{"num_hidden_layers": 13, "n_experts": 128, "experts_per_token": 8, "router_score": "softmax", "routed_scale": 7.25, "init_std_router": 0.0156, "vocab_size": 8419, "norm": "rmsnorm", "tie_word_embeddings": false, "beta1": 0.9, "beta2": 0.98, "train_tokens": 289800000}
Below are experts of layer 2 (counted from 0) of a mixture-of-experts language model. Rows are named router (the router's row for the expert) and show model dimensions 0-127. Each number is 128 + 32 x the weight over its row's rms, rounded and kept within 0 to 255. Numbers have three digits each.
After each expert's rows: "comes after" lists some tokens at least twice as common just before its tokens as in all text. This comes from a sample of Wikipedia text that the model never trained on. Tokens count by the router's weight.

# expert 8
router:121127120123081123121094159166177193173127090118139178145102185134144130158129188082141162165159170129151106120111137176054156111113158137115147171093098088070142149197130108130069083111148152097106135111106134110105098130184142135122124085169055164111100156107178090146122147104177168159160077151161083118182065111086121166072132100140134154131135084110097157163082096117128146134104
comes after: " the", " The", ", the", "The", " one of the", " of the"

# expert 70
router:162092075135134082093160129137060070151140086157118140161073145109110125161173069155117129095149136118134178114147131081150147072100193163119116137138163158170150161078164077164159176168117078087144131152142177140069097090116150159108144086128107127124151166149134168130147111109092152150142134154153164133088090115111077125176150106105111136076144061121096133097117073065178072108113
comes after: " T", " B", " M", " K", " H", " P"

# expert 21
router:154152135164102154177094163089134169112114170127105148151131151152125080152117095168190146098085152167119101051088145186089113132174110099143097133106150128064102105188080149166163090143164129103169123161117131155175141104173159102157080085122120103126096178119115148205165098089124096123094121108159068062114115114094150135149133101132092162133113156151121168100116074121065080162150
comes after: "\n", "|", "| ", "-", "\n\n", " |"

# expert 125
router:088149105154132095123153171078092127166129196170162210096144198137085112129114121151179177164139122148104104183146119086075084129090096177131196100176177147089120116139154169094093101115099120118134132103157091132107136111099110167118092160132139135110119144133141131139158196069146107182072177093166115145108135103179156149180105150116109126145138168178186118119131149153155157138077
comes after: "2", "1", "–", "8", " ", "7"

# expert 28
router:154110149137086128182155166133139101081153084093135140126136109155092116065132140117091108134176116163068088189182135140082164123061078157119134174105082104080113108133120119076107092123190074132148160140170123106140152167139162124097127159118127141188108137123143181107126144106196141159125105118108165159122099054184103063167093097142159081150183163120109104134130191130158115147104
comes after: " (", "1", "2", "\" (", "(", "a ("

# expert 31
router:170115108070128105091199097095155148113161058097112186129143085140130128188127174093124145136170141178134198132121111133091085134092123106173111134140108132186151093136137109128173108130161130159114166141132145132145115100142098112156169124145176187137116084138134175196094094159059087131116136178077151079087106101089114148174144135189162079100128161093137097090085144116135084088104
comes after: " in", " of", "\n", ",", ":", " to"

# expert 96
router:113101156147133138178091109162137126161104125086118114126161127112143107104094117163122138110082154100107070067131205190077155187185131142151115122079115149101080113115143141141154125101140109193167176088148087181111217115174134130117115112169112122141137165101076086199138113103159086154104142151144111113149112115089181165135171064116100153188164107132161175119161102167100138150132
comes after: "\n\n", "\n", "==", "===", "-", "==S"

# expert 71
router:096096144080125078153158150111084165173144156134126176134200109091158092128114123163093176130106150131105086165082131081124091104141094159087127101148156087142171099103144100094104092146136097105114134114182138157161116134095103130140073172122168140107118179187174147098156129132121130171109173075150193149137188118143096160181083131137047093145139129119193112156139137163134195178097
comes after: "2", " ", "1", "–", "0", "3"

# expert 107
router:166160050150116086085079141055091063166145077091126094138108103161133124120122090160087055088108089130148162107161185076159157123095170133084128142135165167153123148097116083156184139181133132111164164162122171147141096122119138148132121116183131172080142124132166128121129125089096123082139167104167105164109072114076083160136120146148102076098163087148110137154158087117157078138109
comes after: " M", " m", " T", "M", " t", " | M"

# expert 1
router:128152190121106118115163084074161148075146133062149162130128097073137088175129157112111184119193182158150106153131088151127117111127130140199174135066099158108143098137154112138153079165131156179094130124157163137175124159128140155191113145103102133141187099134185151168076133173100170099144136143145067063111088089096111187078098143135148119116149101102168132116119142151115158182112
comes after: "\n\n", "\n", " | \"", "/", " \"", " the"

# expert 65
router:191074104070134136136131169106109129179109110112113164171152136119096113167113177088174180151171133150138157131082091138047163090141132102147121118183091133147143159185113113156131126134169139150102076165197161091133143120125098154168147117090113134181110133133139186169161135093100156106089103131068145171084111108141067144141124152122155072159199110100169176091165153128141079138114
comes after: "\n", "3", " |", "|", "4", "5"

# expert 103
router:159142106095097115139144126177075082107134081165094142179138107152134149155149093140127110100161123126109169155140118108155152111129186098153120093142133121174093166099177102078178178132187079120122100127104144082124137111130131103087189145110089123153071126106170079129064155156058143094103133117046158108166124105134092079170092139147136092106137127072100115104168080099127070127205
comes after: " W", " H", " R", " L", " F", " S"

# expert 38
router:112118202151079123133125099167124093124103138082073145166126131129115128124064141129079178111113167132125066094152182183117131185172118145131111146062107137137112112123116137166141090116132097132137111089149105133144201097201137093116122126147128137151161174180079092173150064086157097117049131106164119125168148094129154109197130077192125111185159076141167118125128118112087128138121
comes after: "\n\n", "==", "\n", "===", "| ", "."

# expert 119
router:159116171105084155216115105133147125116151131085103148105139127155119189161095128132141140212154137154075112169145173179107083097152090148143148201115117157086121111133151071173163096130162100183082130171100110140135161123106151120149105139152165144131108154142122113149135067101177141104124075086082079137147138116121123077184104152129117050084158144075131097121113165105091077175126
comes after: " |", "| ", ".", " =", "\n\n", ")"

# expert 122
router:132181104076132071159190097145164128087111105147122193095175153088117084162117094159111176178150124095101125166089059138144070125129085147135151143124164099120095126088139132124107110174175157085078168152104139148112148120062137100161120174107162137131140150140159110100163113154134179126193132106142125185127184109163094121181090159110089080109130179107165080106159163112145144140186
comes after: " |", ".", ")", " |  |", "===", "=="

# expert 124
router:075132117119131097188157173134143121105173143138132185102170114116119085181118117114133133146138166123121158156072101113137069093121104115111127138145198074106115100141120112133120074129132177089129162143100133162119134134079172097106084180161127199117104161104227117112142120133105168182182146105140137132072118169172139158175077160134059109098069170116128083091145134159085153120163
comes after: " | ", ".", " ", ")", "; ", ", "

# expert 110
router:168122118118144100096153091118146163112150167116095080066122096146145076152081130178113189125084105151086106115067166165132090158120094124131110084076164188113093145095150149185176096145157197127126162114134176164153162090101139079134085139132173148122103186135169106190155101126118111171137121129156155164092175163157161166173091089120074092171119117149161126102112167163095135145145
comes after: "\n\n", "\n", ")", " |", "==", "==="

# expert 97
router:090181120160147094141085170092117166096094172106144143104151137151124068151111096170159175118057141096066080079106163140137099141167100091138088094101199108088077105156095157144193159148112154093129127125112131167165122166147177091184076095103149069079119141133143149181156142096147093101150154132182110105106173129168129150131143095117068132145153129142115147071127091163101147134140
comes after: "\n", "2", "-", " |", "ing", "|"

# expert 26
router:151100118101172094146179128135108125111127092191099190110135138134063173106136143144139150173164111148123074164130113101088162115091166138155139104173133149188100143077178103103138177160172143150162182154143123087122117148144126129078135159089091164138132119112101152082096175146098133158093135140102107193066134142179131158189060162112180077132141128153086082108158179139175117077109
comes after: "1", ", ", "2", ",", " in", " December "

# expert 16
router:133177104118093108128139083078195116103131104105072199092131120164103120140092143066139154117099145186130178180166106148122119128094141144169115092100082087113115103131117144151192036162148136143125164114190164099175125084086096089149120090142158145152086116133172185122108124130108152060135119119116156145081093102116136156163123115138135146193110178172180101079148113134086123116150
comes after: "\n", "\n\n", " | ", ") |", "|", "="

# expert 80
router:148158141110105164125144084113142184101193127082152113102145131139144134179155179080090155133190185171142117117152128171161135159127179142178165156076081172071130100146136112070159115083127131206121163130135148124145138134152130134186172132153111118143196096081066153174074110114106096156130133122164088074095097126081134150101159170091158125137136093111159174138082122124103136173096
comes after: "\n\n", "\n", " \"", "==", "====", "==="

# expert 89
router:091143051142098110099078100175078095153126093134128145175096167127156111185148182154097107142114146114126177086127147121133200105125181141098075085120120099131104157146170109151146188130132124113151145145105114112101080104130155089080188096127096152061193164168125084133087122174119098118141121154171151131155083088130103083151152105155154154126123047085088120135077120152176110136164
comes after: " b", " B", " g", " G", " st", " Ch"

# expert 25
router:116107103137179141105169100140154169137128119122128175117158111112149163168112183167094102157146130102109121172152108157140104159158201127097118159121086170114128073126128127138181062115092179147089187111055115193151155132132116117121135137188163135113121134148091154118065135136087153168117090167127100162108120135051074149138144193185156150098077181078131115064113151103127113111086
comes after: ", ", " in ", "- ", "| ", " | ", " In "

# expert 72
router:155088136101161173143095136119167145148114116134089171102147111122090138112127208114153165157151109076069169108130101134073123156091110078154115141072094102087140145159072061158147093122153088095086107158119178076163180100151086135145132108128171178133110078125158157131169111089167130092116113136077188115163094089129088070161082151164162085131170142129095122123148149096085084116112
comes after: "\n", "=", "\n\n", " by", "-", " | "

# expert 116
router:129084089108103084096155130132087098130182107144099203205127171176124104161090124097120128150132149127118154185165097112117177073102169105167133176165143113143147153144158082128138143157194075120131141135084162110060129109132119096108134102165097186148128198160171127154105072109104134114106099080133133152121131107132079111195105104131174125104178079116072101124174117105170084111127
comes after: " K", " G", " | K", " T", " J", "1"

# expert 106
router:104102157072100077123204113083138170165123174158128171154138145129116104160112124132083181144126142164152115137079085078116094089098098119126118091158127091133181099150122090130104110109128176115100107123158169087155080157066102166151122159089167184123103140151185157092145137148084167158176125105147196132133171106163040171150077139165084125141159152121171104126116103176088136120123
comes after: "0", " | ", "3", "4", "–", "5"

# expert 92
router:111144066148091157156056115048157146080105114135133138168116104109167087117103160159156102185110158154125111111120123141126047126139114122128117152130177155096107075129073159131096088125125165165131156159083109196112133200165156156091165061154146187071121128110172143100073115175161099108135076127184136137124110089130143173088100115084144163100114135068134146127090124113115138124116
comes after: " was", " a", " is", " were", " are", " as a"

# expert 78
router:136101086159117189121127162100119147172145149093167138137106167095160125164165140149165128188181137122180148135132185130073130091111113161164141146079134120130151181157120144150106121154127164109141136210149146135126077180144127179110164079097094186082114103082174119124121179114168119151081086123165107140177077102160125148064138119065127159118159128143195160191113130130174150138084
comes after: " the", " in the", " of the", " a", " The", "'s"